{"n_layer": 11, "d_model": 160, "n_experts": 96, "experts_per_token": 2, "d_expert": 64, "d_shared_expert": 128, "activation": "squared_relu", "moe_layers": [0, 1, 2, 3, 4, 5, 6, 7, 8, 9, 10], "router_score": "sigmoid", "normalize_top_k": true, "routed_scale": 1.0, "balance_loss": 0.000764, "balance_bias": true, "init_std_router": 0.0327, "lr_router": 0.000571, "vocab_size": 12681, "norm": "rmsnorm", "norm_eps": 1e-05, "tie_embeddings": false, "optimizer": "adamw", "lr": 0.00191, "beta1": 0.9, "beta2": 0.95, "grad_clip": 1.0, "batch_tokens": 65536, "seq_len": 512, "train_tokens": 549600000, "steps": 8387, "dataset": "wikipedia_en"}
Below are experts of layer 8 (counted from 0) of a mixture-of-experts language model. Rows are named router (the router's row for the expert), down (a neuron's output weights, with its number) and show model dimensions 0-159. Each number is 50 + 10 x the weight over its row's rms, rounded and kept within 0 to 99.
After each expert's rows: "comes before" lists some tokens at least twice as common just after its tokens as in all text. This comes from a sample of Wikipedia text that the model never trained on. Tokens count by the router's weight.

# expert 28
router:57 47 52 55 63 50 34 38 55 58 41 38 61 44 36 50 57 42 50 59 47 49 64 55 44 56 52 42 49 53 53 57 50 67 41 42 67 44 66 57 30 52 52 51 48 50 51 66 45 54 36 63 55 60 57 42 71 56 50 43 42 48 56 48 50 53 66 44 45 46 48 76 57 52 44 57 65 40 64 49 62 66 59 37 19 67 42 62 48 32 35 50 41 52 66 60 53 48 54 34 54 54 45 63 54 57 73 47 46 60 62 37 31 47 42 62 38 61 64 49 51 35 48 62 69 45 45 48 42 44 38 49 51 43 34 41 49 55 46 62 46 60 61 50 38 32 53 51 53 30 36 37 58 50 52 44 67 54 47 59
down0:44 53 49 43 49 56 56 51 50 47 34 61 36 59 46 52 55 47 56 54 47 48 45 40 60 70 61 43 60 67 46 44 50 41 38 27 55 53 47 32 51 68 41 61 66 59 58 65 33 55 35 56 50 30 37 68 58 41 47 56 52 32 51 50 55 54 55 66 35 37 52 39 55 44 69 54 47 52 58 44 65 68 36 41 44 52 53 47 52 57 54 58 37 59 52 61 62 54 40 50 41 73 53 52 46 42 53 38 51 44 32 55 48 59 72 47 49 47 46 37 56 53 45 59 68 69 46 45 27 47 53 54 53 48 56 55 58 28 43 51 46 42 42 56 54 51 68 46 41 39 66 48 71 51 64 47 59 60 73 45
comes before: " the", " a", " his", "ate", " an", " be"

# expert 68
router:72 48 57 56 59 47 50 38 61 49 59 52 48 57 49 58 60 58 50 56 52 65 51 63 61 72 58 29 69 57 66 52 56 56 42 42 66 48 62 59 39 34 59 50 51 67 50 58 48 76 31 58 58 59 31 45 64 50 54 46 49 39 61 52 45 52 55 38 47 55 44 60 55 55 65 46 63 49 55 57 43 35 42 55 51 62 51 51 57 49 61 45 50 50 54 48 59 43 45 22 60 53 54 63 54 48 61 48 40 37 50 37 51 51 51 53 38 57 65 63 49 32 46 58 60 54 74 51 49 65 20 65 42 60 45 43 59 52 34 39 40 50 45 45 37 57 33 56 56 37 42 45 47 41 45 49 57 49 64 71
down0:42 52 40 46 50 46 45 54 47 68 45 80 49 53 75 43 58 46 49 43 54 56 36 40 51 39 42 54 41 48 32 40 50 65 61 66 41 63 43 45 39 61 48 44 65 38 42 33 62 46 47 46 54 50 41 64 57 72 59 64 46 49 39 61 45 58 46 43 51 46 42 46 40 53 26 41 47 61 55 38 52 37 38 55 47 39 30 51 56 37 57 59 56 44 52 73 64 51 52 59 65 54 45 39 56 58 44 53 49 35 64 37 49 32 39 55 48 38 54 49 62 53 66 76 39 33 51 61 47 55 54 51 38 58 57 45 39 63 45 42 50 42 48 55 53 40 45 57 34 45 45 50 67 71 51 46 38 43 52 61
comes before: ")", ";", "),", ");", ").", ","

# expert 72
router:50 55 48 80 73 67 46 40 72 54 56 31 59 52 43 60 41 43 61 58 59 51 55 46 54 63 56 41 65 45 53 63 44 42 56 42 57 52 55 51 26 48 57 54 35 53 57 56 46 50 57 62 63 65 44 39 56 54 49 33 46 40 49 47 44 66 55 40 41 51 49 57 46 52 33 45 58 39 60 54 64 46 43 56 38 60 61 49 57 45 54 28 46 54 65 63 48 50 47 33 56 53 39 56 48 55 56 44 52 52 49 54 52 38 52 46 25 54 65 44 42 53 50 53 62 50 65 44 37 58 27 44 41 61 45 21 56 49 23 31 30 54 36 67 45 44 48 55 58 51 50 46 55 37 44 45 54 58 52 47
down0:46 47 39 71 51 45 48 46 52 41 50 52 40 48 70 60 63 53 54 47 59 48 57 60 47 31 41 60 32 62 33 37 38 62 69 45 57 42 69 57 56 63 63 46 60 38 43 39 59 41 37 59 39 51 35 63 61 49 52 32 71 64 48 66 63 41 46 50 48 46 49 27 65 43 52 50 60 50 58 50 54 45 62 56 49 55 61 45 31 59 58 67 47 46 56 48 52 45 48 35 55 69 49 60 36 45 56 36 59 43 46 54 48 44 68 41 54 42 51 69 54 44 42 58 41 48 42 58 53 59 36 41 56 42 28 53 45 57 42 44 34 45 51 47 53 63 49 34 50 72 50 39 44 33 56 68 57 61 49 49
comes before: "-", "\n", " (age", "3.", "2.", "4."

# expert 57
router:59 48 52 46 59 60 45 56 59 72 76 52 52 49 67 41 69 42 46 50 64 65 48 62 34 51 31 44 64 48 45 65 54 59 37 48 58 35 37 35 39 49 66 58 36 71 48 52 49 46 48 55 62 58 40 33 68 57 48 47 56 42 58 42 59 53 51 47 37 61 40 69 53 60 53 43 55 23 37 55 57 52 53 54 46 59 36 62 61 55 56 33 54 52 47 61 45 43 54 35 51 50 58 52 62 57 70 51 44 51 55 38 38 41 52 64 45 54 47 66 49 49 49 54 56 41 70 43 50 54 35 63 40 42 55 43 38 45 49 33 34 47 47 56 49 42 43 53 58 42 38 40 44 51 50 49 66 70 69 41
down0:49 47 40 46 57 49 36 45 36 42 51 53 42 44 59 38 38 57 38 64 48 59 58 54 49 38 58 60 25 64 75 56 41 71 57 52 15 39 52 37 59 55 46 59 55 47 51 34 71 58 46 48 52 53 60 55 45 60 55 96 64 55 61 44 51 43 39 40 52 47 52 60 52 49 56 43 35 50 42 39 49 51 62 44 63 62 55 51 47 59 38 44 39 53 37 29 55 59 58 50 33 49 44 56 59 48 39 47 64 52 53 50 37 65 49 55 45 41 49 52 35 42 42 60 48 39 43 47 42 51 70 50 48 61 49 51 49 48 55 61 64 46 36 48 49 49 46 35 30 52 46 38 49 50 48 48 39 49 58 42
comes before: "==", "|", "The", "In", "===", "==See"

# expert 36
router:54 48 45 58 62 51 35 48 72 53 64 43 50 41 32 45 52 46 45 48 50 64 60 43 37 74 33 30 61 54 49 56 53 57 52 58 59 48 54 60 53 46 62 60 49 55 70 61 37 45 49 82 70 52 39 42 46 46 59 45 56 50 54 63 34 58 52 43 62 48 36 54 54 66 55 43 58 37 51 60 59 27 48 50 49 56 52 57 59 36 43 39 49 44 55 60 50 42 49 26 70 34 47 62 58 53 61 41 47 51 62 53 30 46 53 45 46 66 57 57 45 41 48 64 54 58 57 56 42 39 33 67 55 58 40 36 41 58 42 47 47 39 46 46 39 47 52 41 72 26 43 42 44 50 49 38 56 49 53 55
down0:41 62 50 53 54 63 50 54 44 44 54 50 41 52 58 50 46 54 63 46 71 38 31 53 58 69 37 55 59 62 47 31 38 48 49 51 45 24 76 55 59 52 63 57 31 58 42 35 62 45 26 41 47 50 50 47 52 55 41 76 37 52 52 55 48 67 40 57 44 48 59 36 49 51 44 60 72 57 46 38 48 52 35 70 39 52 66 43 53 68 53 48 65 62 58 59 50 42 29 40 47 57 34 53 61 48 44 65 46 45 47 36 46 48 70 54 43 65 49 54 49 50 50 47 56 59 53 57 49 64 60 51 39 51 38 42 61 60 46 35 46 59 62 54 71 54 46 52 49 38 54 61 55 59 41 36 49 50 46 56
comes before: "\n", "us", "i", " is", "is", "ensis"

# expert 52
router:63 34 45 58 53 55 39 43 70 62 44 58 58 53 45 53 54 47 49 58 70 56 51 61 42 62 46 37 57 43 50 68 59 62 52 51 62 35 48 57 48 23 67 67 51 57 63 54 27 50 45 71 60 68 42 45 60 61 48 51 52 44 64 51 49 54 57 43 51 60 46 67 64 49 35 41 74 44 56 64 61 62 42 52 40 52 56 42 58 34 46 32 33 53 51 64 42 46 53 48 53 59 57 56 52 58 59 37 46 64 63 42 38 49 41 57 37 57 51 53 55 39 62 53 56 50 69 52 39 61 42 61 43 53 40 48 48 51 42 33 40 51 50 42 37 50 55 51 64 23 39 41 46 54 48 46 53 69 50 64
down0:53 44 44 41 47 47 62 49 37 52 32 54 55 39 39 45 78 50 66 50 48 40 28 52 44 45 48 69 62 55 57 35 42 41 45 44 49 47 59 47 44 79 44 59 37 63 57 56 60 43 60 39 47 36 54 51 40 28 35 84 31 37 59 61 39 50 41 40 46 50 45 47 59 41 55 43 67 57 58 64 37 61 53 46 47 53 68 49 44 48 40 53 40 42 54 48 57 37 60 32 61 50 66 33 36 37 62 57 55 47 51 40 46 59 53 41 61 50 45 38 41 50 62 43 44 58 47 50 61 53 38 50 48 55 54 56 35 50 46 63 43 49 62 50 63 57 45 48 36 44 53 55 40 62 68 44 38 58 46 62
comes before: " the", " a", " his", " her", " that", " him"

# expert 33
router:65 47 49 68 64 65 46 40 52 67 58 33 57 50 46 50 39 56 57 44 51 63 51 53 47 74 64 48 73 46 71 58 46 54 48 44 64 40 57 56 37 31 81 59 37 60 53 60 43 55 38 67 60 64 44 30 51 47 58 48 57 50 49 60 51 51 60 36 56 54 39 76 49 56 53 46 54 48 50 60 56 47 53 48 38 63 58 51 64 40 50 49 45 48 55 55 52 35 57 19 52 48 47 49 55 59 54 43 36 57 46 45 54 50 49 60 40 60 55 59 36 46 60 60 47 56 63 44 40 55 35 58 29 65 42 48 48 53 34 44 45 49 51 45 42 47 47 61 68 33 48 38 59 50 48 46 68 57 59 60
down0:39 65 48 34 42 46 46 57 44 69 44 64 58 54 66 46 36 45 61 48 39 51 37 50 44 40 49 45 55 39 51 45 39 47 56 54 55 47 57 49 51 62 31 51 56 68 33 46 62 41 37 44 37 33 46 53 47 49 59 39 55 47 33 47 48 38 46 48 51 48 36 36 68 50 54 51 48 50 51 35 43 47 41 50 53 69 40 59 56 29 56 44 42 47 53 59 56 74 43 50 46 54 45 31 52 35 38 43 47 52 27 65 51 34 46 50 66 44 37 57 57 52 71 30 47 50 44 40 37 47 63 56 52 50 37 44 55 42 68 31 38 30 56 57 57 36 46 44 60 53 44 49 66 53 47 54 26 39 66 62
comes before: " |", " (aged", "*", " (incumbent)", " (R)", " ("

# expert 61
router:67 45 42 69 66 48 54 43 64 64 48 36 53 39 43 51 49 45 54 68 64 63 53 48 45 63 41 44 53 45 65 40 54 62 38 57 62 37 50 45 46 29 59 72 39 56 48 59 31 53 41 63 76 61 40 47 53 42 67 40 46 38 59 48 49 51 61 37 54 61 46 56 50 61 52 58 71 41 53 52 57 49 51 68 33 55 45 55 57 60 48 49 41 48 68 55 55 57 57 38 59 47 55 63 56 61 69 54 50 44 41 54 41 39 37 53 36 58 62 61 43 39 68 46 63 46 65 41 44 51 43 61 47 55 47 38 50 38 38 39 44 49 50 47 54 49 37 61 74 42 42 50 57 46 59 44 78 59 52 56
down0:56 59 54 50 37 64 46 49 50 59 36 33 48 43 56 51 56 54 68 47 47 49 33 51 51 60 53 70 51 55 44 52 41 27 68 65 42 47 50 34 59 43 30 43 41 53 50 48 56 41 38 52 32 44 42 42 65 41 48 47 33 58 51 54 43 61 37 50 45 44 58 39 53 37 64 48 29 51 34 41 72 60 45 52 72 45 46 47 55 31 68 39 47 40 49 58 72 51 70 42 56 76 60 56 52 68 57 56 60 43 49 60 49 60 45 59 62 63 56 38 50 45 48 45 44 52 48 45 35 64 43 51 55 43 62 54 60 41 40 51 52 52 60 46 56 26 44 40 58 64 56 44 60 42 45 35 43 54 45 61
comes before: " |", ",", " –", "i", " and", "'s"

# expert 59
router:68 42 42 70 51 43 22 57 56 55 63 29 55 58 42 62 58 57 50 71 53 68 61 43 45 68 37 55 72 49 54 40 58 74 44 50 51 43 53 49 43 46 65 45 38 55 55 57 36 51 64 62 64 62 59 41 65 52 47 51 56 44 48 61 45 52 49 33 50 61 45 49 53 51 43 57 62 51 60 48 58 42 51 35 42 47 55 49 49 55 65 44 42 35 47 54 43 67 30 43 61 38 54 59 67 55 62 31 50 56 50 43 46 55 33 65 38 60 57 65 52 52 46 52 76 47 66 45 50 50 37 58 47 50 61 49 44 50 35 33 47 50 51 61 42 51 57 53 62 29 40 44 50 47 38 47 56 64 58 49
down0:42 66 37 47 37 47 40 59 36 50 64 53 28 65 45 55 59 40 44 45 46 48 59 33 40 73 44 47 59 62 44 55 48 67 45 56 45 56 46 57 40 51 64 46 31 44 42 30 35 44 62 37 53 47 39 55 33 44 56 78 57 46 39 56 37 50 46 41 58 58 48 54 42 44 51 60 51 53 50 43 43 44 44 44 44 58 75 59 40 42 41 58 35 43 65 29 65 55 30 55 39 59 56 47 49 50 50 39 58 35 45 52 62 47 52 53 72 56 52 44 47 51 43 49 48 47 48 70 35 43 77 50 56 47 58 52 38 50 49 57 56 50 60 58 45 54 46 59 82 40 43 55 48 57 44 48 51 65 46 38
comes before: "ed", "ing", "ed.", "ed,", "s", "ment"

# expert 94
router:68 56 53 54 53 51 47 47 60 61 53 43 40 48 55 66 43 52 40 45 62 50 55 48 50 67 45 43 64 54 56 61 47 46 43 57 61 44 56 53 37 29 71 72 47 70 55 54 45 65 35 61 64 58 44 37 53 55 53 46 53 61 50 45 50 67 55 37 53 61 30 61 62 62 55 41 50 19 55 50 58 33 42 54 30 62 47 60 65 48 56 37 52 46 66 66 50 40 45 38 55 53 62 61 45 68 62 37 41 44 51 44 45 35 28 57 56 64 59 58 48 44 57 58 54 47 65 47 42 67 39 58 40 58 41 40 43 45 42 40 34 60 50 49 44 57 40 61 61 38 49 42 74 52 47 42 55 59 50 48
down0:56 51 51 51 51 42 56 52 49 42 48 50 53 31 46 37 52 43 46 40 53 40 66 41 34 50 62 48 29 46 45 54 52 56 61 46 51 45 58 48 51 42 47 47 64 47 55 38 43 71 39 65 45 49 51 53 52 46 49 75 59 48 65 69 58 51 55 47 61 38 39 46 43 52 59 51 49 67 40 44 61 50 51 45 27 44 51 34 55 64 29 20 55 76 41 48 47 55 49 70 28 68 62 45 44 55 59 44 43 66 37 34 55 53 51 42 43 51 48 55 39 40 48 46 46 31 59 48 49 47 60 44 42 20 65 39 43 48 48 63 45 57 58 61 47 36 50 47 33 52 38 43 41 51 57 67 41 42 52 58
comes before: " and", " of", " in", ".", " who", ","

# expert 31
router:67 65 50 66 56 54 41 48 69 61 48 51 38 48 46 49 42 41 50 62 45 60 62 54 37 59 44 45 63 49 63 70 53 67 35 52 73 54 41 51 46 35 57 43 28 65 45 60 36 56 46 67 63 51 51 49 66 56 67 42 64 43 59 54 54 71 55 36 39 61 55 60 53 59 34 54 55 33 43 54 60 51 55 49 44 62 37 57 56 50 41 42 44 45 63 68 55 48 38 43 58 47 57 60 50 60 65 38 49 43 65 32 52 52 48 60 51 45 60 40 36 48 43 51 48 51 49 46 46 61 37 60 55 56 32 36 53 45 50 40 37 46 40 58 23 60 36 69 50 38 35 45 42 50 47 47 56 47 65 53
down0:36 56 36 32 30 43 57 64 43 49 51 57 38 56 44 40 55 55 35 36 51 47 48 53 44 44 42 49 70 45 44 40 33 56 31 61 47 61 43 55 35 42 28 60 56 41 35 42 42 55 43 27 50 55 42 48 59 46 48 51 42 47 51 39 43 55 44 52 72 33 46 56 53 46 27 28 47 50 53 41 47 57 53 49 59 49 57 32 63 50 55 53 54 44 48 47 47 52 62 63 38 47 58 35 67 56 47 50 34 56 41 60 46 75 56 51 54 50 51 61 65 58 34 37 53 33 33 42 32 40 58 58 34 46 59 50 61 36 53 49 58 50 54 60 48 65 58 34 42 44 66 40 38 57 48 46 31 47 45 49
comes before: " and", " which", " who", " but", " a", " including"

# expert 5
router:57 35 56 61 53 60 34 43 61 44 48 49 47 29 43 50 59 53 52 53 50 54 52 53 41 66 48 43 55 41 63 55 47 58 38 41 63 40 50 44 50 36 56 50 49 58 58 55 32 51 51 82 73 53 37 38 55 55 64 47 62 48 53 51 47 70 53 42 57 53 36 68 57 61 31 39 75 51 51 56 65 64 48 33 44 66 53 40 59 46 46 36 53 48 50 57 33 47 39 45 58 33 53 41 46 50 62 36 40 50 58 50 50 42 36 60 47 51 68 43 31 43 57 51 66 54 68 45 40 66 47 58 37 43 41 42 42 53 31 44 51 57 56 53 49 49 48 49 74 35 53 32 53 40 44 49 59 55 60 61
down0:60 49 47 37 49 54 54 47 48 19 45 52 41 56 43 35 51 52 55 46 48 36 53 61 42 46 55 41 65 58 58 65 23 45 47 44 52 41 56 32 68 51 55 51 64 49 40 59 59 28 38 42 61 70 53 53 51 42 69 77 42 38 51 40 45 35 66 25 57 37 50 61 74 36 46 61 49 63 55 52 60 48 53 46 48 36 52 50 50 51 46 63 38 51 58 58 53 54 43 60 44 49 55 69 51 40 64 44 44 56 52 46 60 62 40 65 51 40 38 69 57 48 51 35 45 49 57 46 44 55 48 45 62 45 44 55 59 28 50 63 39 57 59 45 39 59 58 41 31 59 56 58 43 43 58 54 49 56 50 55
comes before: " the", " a", " his", " an", " its", " her"

# expert 8
router:70 37 43 63 45 53 48 64 69 68 57 46 43 49 53 48 54 50 54 48 49 52 63 68 49 64 52 40 59 50 60 71 54 52 29 29 69 43 49 52 53 52 49 68 31 53 53 52 51 49 38 60 54 55 38 36 63 45 46 45 53 49 47 60 41 46 50 46 49 64 41 56 49 66 52 48 55 32 57 43 58 49 28 44 31 62 27 42 60 43 48 53 43 40 50 64 59 58 40 34 67 54 63 49 53 69 55 45 49 52 59 36 61 31 52 72 34 47 60 46 48 46 54 48 48 53 56 61 48 45 25 62 34 50 43 47 57 47 19 44 53 52 50 51 47 35 49 64 53 38 45 42 43 55 33 46 48 54 55 48
down0:42 64 32 64 40 53 55 48 54 45 47 49 29 60 58 58 46 49 69 40 30 53 32 46 66 53 45 36 34 62 74 44 51 54 57 44 48 39 59 55 40 43 53 40 47 34 42 42 47 59 43 42 56 44 41 59 51 60 28 32 59 60 54 64 59 63 43 49 46 58 43 29 30 50 63 44 41 39 48 47 46 45 44 37 58 53 51 53 46 48 43 58 69 43 55 48 47 46 41 51 46 48 44 50 44 31 36 53 51 47 48 43 71 58 52 55 55 37 55 58 50 54 47 35 56 67 58 51 38 44 36 45 54 50 78 35 67 55 47 76 43 49 44 55 60 52 60 61 40 53 52 29 40 43 57 69 54 54 50 40
comes before: "|", "\n", "The", "-", "===", "In"

# expert 16
router:76 59 50 63 58 64 58 55 58 56 49 44 48 46 48 47 44 50 40 48 68 51 68 62 34 63 61 34 64 38 62 51 64 54 41 51 67 51 57 52 50 41 45 51 32 63 50 72 56 51 38 62 58 63 54 37 62 61 52 43 64 37 61 61 47 51 64 35 42 58 57 78 43 41 54 52 66 48 47 56 70 39 55 35 53 63 53 57 60 62 45 39 53 46 56 59 53 37 44 38 61 48 52 60 43 79 67 51 50 47 58 42 50 45 56 61 48 49 57 54 42 53 62 56 53 40 54 36 48 66 32 57 48 65 49 39 47 43 50 38 45 64 32 50 36 56 52 45 62 36 45 41 45 49 47 38 58 56 59 57
down0:28 47 48 56 58 50 66 48 57 43 52 76 63 57 52 41 39 80 61 42 55 55 65 50 59 45 50 60 47 51 55 40 39 39 51 51 48 46 51 56 58 55 50 46 43 48 28 53 56 49 32 64 67 55 49 59 53 49 63 69 65 55 49 53 46 34 64 37 50 46 43 60 43 38 60 44 61 53 38 57 54 40 59 54 52 57 59 50 48 54 56 44 54 49 65 48 49 52 45 42 49 54 58 56 62 56 51 60 56 55 55 41 51 52 38 35 67 63 69 54 46 50 54 42 42 46 46 37 53 44 38 48 70 43 34 53 44 34 51 49 61 36 45 41 44 59 41 50 41 54 23 82 70 48 23 48 56 59 61 57
comes before: " and", " but", " which", " with", " in", " as"

# expert 56
router:81 48 49 71 59 57 50 50 64 40 58 43 57 49 27 52 45 58 55 51 60 55 51 52 49 55 45 38 49 58 48 47 55 49 42 57 62 51 53 55 39 54 66 52 36 52 69 53 39 48 57 71 60 58 40 31 44 50 59 42 63 42 55 69 44 59 54 38 42 53 49 57 70 53 38 46 55 48 42 66 51 34 62 54 54 56 46 45 56 52 63 45 41 54 56 64 42 54 50 20 60 33 48 58 32 56 68 42 50 52 43 51 51 35 51 54 47 59 58 54 31 44 51 49 59 39 54 50 38 75 28 65 43 50 51 56 35 45 29 41 38 53 62 44 38 45 46 56 61 29 59 42 52 48 44 38 46 53 43 61
down0:47 66 50 38 40 34 44 33 66 52 49 57 41 51 49 54 50 64 46 38 30 41 46 58 69 46 67 38 36 55 46 55 44 44 50 57 66 66 64 44 63 56 79 42 47 48 58 39 60 52 50 55 34 55 57 51 60 39 39 61 64 50 45 41 54 54 37 68 46 43 54 33 50 56 41 46 46 57 46 52 52 43 48 56 62 53 57 48 56 51 51 39 76 44 53 45 56 58 45 36 60 58 48 37 62 49 49 53 36 25 40 55 70 35 69 54 62 52 46 39 37 33 42 44 37 44 51 49 44 54 52 57 65 44 53 64 61 55 45 61 61 40 67 48 55 40 63 62 34 55 43 64 41 53 57 59 39 39 39 53
comes before: "\n", "The", "-", "In", "On", "He"

# expert 4
router:66 45 44 60 61 62 53 44 64 61 65 36 52 30 51 59 40 42 39 49 62 59 57 69 45 61 42 29 48 39 51 47 55 46 46 55 46 46 47 50 45 35 58 52 34 60 62 48 42 44 34 55 60 65 28 42 63 64 51 45 45 36 52 58 40 49 56 37 38 52 61 74 48 56 41 29 58 48 45 61 52 53 47 45 34 60 51 42 55 58 47 37 44 46 51 66 47 44 45 41 52 45 61 55 44 66 72 39 57 47 58 37 44 45 62 48 44 62 68 37 54 58 54 49 46 35 45 39 36 57 33 61 34 44 41 48 51 49 42 50 32 44 47 45 28 44 39 65 57 28 52 46 46 43 52 42 61 63 44 63
down0:44 65 44 65 38 69 20 41 54 50 44 64 52 47 41 53 49 50 52 52 51 48 39 61 54 38 51 46 36 55 61 52 40 52 50 51 51 55 50 32 55 45 47 44 66 35 56 49 58 63 33 53 27 63 55 58 61 51 47 63 47 36 50 44 56 64 29 56 45 45 34 59 49 49 49 45 48 75 44 40 61 60 42 34 47 57 46 21 37 43 30 42 55 49 45 47 50 47 46 42 44 46 59 55 74 37 47 37 53 53 53 47 36 51 46 65 42 58 61 31 38 46 59 51 44 59 53 54 45 52 72 59 34 47 34 51 47 54 29 61 45 36 58 51 60 64 30 56 52 52 39 47 55 49 33 48 55 52 42 49
comes before: " the", " he", " it", " a", " she", " they"

# expert 30
router:70 45 39 59 71 56 34 45 64 62 54 49 53 48 42 50 57 48 53 49 56 63 53 60 47 58 41 46 49 42 61 47 51 54 43 49 63 42 60 45 45 38 45 42 44 60 52 54 47 51 46 60 62 48 41 37 44 47 59 49 66 47 54 40 41 61 42 28 58 69 42 73 55 56 51 48 50 47 56 45 67 44 43 60 37 49 53 43 53 58 43 37 26 48 64 75 50 55 35 39 58 47 58 48 44 68 58 49 41 38 33 58 34 45 41 54 27 69 73 57 51 44 58 50 61 45 73 36 39 64 44 59 47 52 43 31 54 38 27 38 46 54 43 47 57 46 46 60 64 50 51 45 53 41 48 45 63 55 66 65
down0:46 37 41 44 41 53 61 66 46 45 61 39 40 62 51 44 61 65 36 57 39 33 52 43 48 40 57 35 45 49 42 44 39 43 75 47 44 41 47 76 45 54 29 45 50 59 48 44 52 52 51 51 55 38 36 58 28 69 51 49 50 63 48 59 52 49 57 44 53 45 60 69 64 50 59 55 46 37 54 37 51 55 43 54 47 56 65 69 35 49 34 55 53 46 40 44 61 69 59 37 38 65 37 55 50 39 56 53 67 39 45 64 43 56 67 57 60 54 57 48 55 60 41 31 56 56 51 38 37 44 55 56 61 51 64 62 50 41 25 46 38 59 45 40 48 40 45 64 44 67 64 58 58 52 37 61 43 48 58 49
comes before: ",", ".", "a,", " and", "ia,", "ia."

# expert 74
router:50 46 51 66 66 64 33 45 56 56 60 54 54 47 47 45 52 55 44 53 69 54 61 54 48 68 49 44 62 49 49 64 56 60 43 49 59 44 50 51 51 39 54 45 47 65 51 69 49 51 25 60 72 61 47 42 70 49 59 44 40 43 51 51 49 57 53 40 41 63 48 58 60 70 60 42 65 48 46 64 58 40 45 44 41 48 41 70 59 54 53 29 47 49 51 47 51 29 39 38 52 40 55 63 59 68 59 48 39 47 43 29 50 43 42 72 42 64 63 70 38 50 48 46 56 56 69 39 40 58 30 66 41 58 40 47 48 55 33 45 46 77 46 51 50 57 50 54 65 36 54 47 51 45 51 35 55 57 59 53
down0:46 48 73 52 44 45 49 59 36 55 58 55 42 56 52 54 51 56 51 61 49 60 57 29 54 60 54 40 72 45 48 49 50 54 56 59 29 44 59 46 67 54 39 48 57 50 52 37 60 57 38 44 54 49 45 59 41 51 51 72 31 39 38 32 47 40 48 60 54 60 67 60 46 52 47 48 39 36 61 40 47 47 46 55 46 42 56 47 50 49 57 59 56 55 59 52 37 35 39 57 42 57 41 43 56 54 47 66 50 40 40 57 44 50 42 54 51 32 50 43 41 68 40 47 66 67 54 67 66 38 46 53 54 42 48 55 55 65 48 63 56 38 48 32 52 42 23 47 60 58 47 56 36 30 39 10 44 55 40 56
comes before: " of", " and", " in", ".", " by", " for"

# expert 62
router:67 38 44 51 47 56 52 55 67 50 59 47 51 49 45 54 58 33 35 46 68 58 55 58 39 56 51 41 64 42 48 42 52 65 48 54 80 39 38 72 32 40 62 51 37 58 46 59 37 41 57 55 61 70 48 34 57 45 61 36 54 42 61 55 44 53 39 41 45 71 49 60 46 54 39 41 58 57 49 58 51 51 46 51 40 54 57 49 57 42 57 55 46 34 48 58 41 54 47 42 63 49 48 54 46 57 64 43 39 58 54 40 38 34 60 36 40 66 79 60 56 56 53 48 55 53 78 39 39 59 41 58 44 65 44 52 58 40 47 25 50 58 51 50 47 50 31 52 55 36 49 29 44 44 52 48 62 53 53 65
down0:56 51 34 50 58 58 45 32 56 60 59 47 44 53 66 47 39 48 36 42 68 48 41 51 41 46 50 43 70 53 33 33 63 41 60 71 55 42 43 47 50 55 56 48 38 58 58 55 46 54 45 46 44 57 43 47 54 64 46 69 47 55 52 51 44 54 44 56 43 55 44 43 51 50 49 54 70 65 67 37 42 70 35 63 43 69 61 47 44 62 51 46 65 51 45 52 60 63 48 37 45 42 44 53 23 45 35 58 41 47 64 44 42 54 67 36 52 71 52 52 42 68 45 55 55 64 51 50 52 58 55 40 54 61 45 64 57 54 48 35 56 65 56 31 38 48 31 52 44 32 57 59 39 61 34 44 44 28 37 57
comes before: "\n", " The", " In", " He", " It", " This"

# expert 79
router:64 49 54 64 57 59 39 49 62 57 69 40 44 53 46 61 55 53 48 48 60 59 58 60 46 61 56 45 57 64 52 53 52 46 37 40 62 52 65 60 39 36 43 54 40 70 61 62 35 53 29 55 66 65 34 39 60 55 57 48 41 46 50 46 43 55 51 27 28 66 41 67 60 57 47 43 52 45 40 50 56 36 46 58 47 68 46 61 66 55 57 36 44 41 57 67 49 38 54 41 63 43 57 58 62 77 68 42 35 55 35 39 52 47 46 55 38 54 62 59 52 40 46 52 49 51 62 56 44 51 34 68 37 51 44 57 47 54 37 35 43 58 48 46 41 48 53 49 57 24 48 39 48 46 58 47 53 70 46 48
down0:43 46 55 41 50 57 35 61 44 29 47 61 46 55 37 39 61 52 54 46 67 57 50 25 49 62 58 70 57 66 44 41 43 40 48 39 58 65 61 39 51 50 39 54 54 49 35 55 40 46 50 53 40 52 33 47 44 47 58 57 41 58 30 49 71 32 58 53 44 53 57 51 39 46 63 49 54 55 57 40 57 26 51 49 52 58 53 53 50 26 66 51 42 61 53 49 49 47 37 35 76 43 47 42 62 55 52 50 42 44 58 62 59 39 49 67 52 53 51 55 41 56 58 70 56 52 50 56 41 47 60 57 36 49 46 55 52 68 31 32 30 48 46 42 58 70 70 48 44 64 58 46 37 60 45 56 53 34 49 50
comes before: " was", " is", " were", " are", " of", " had"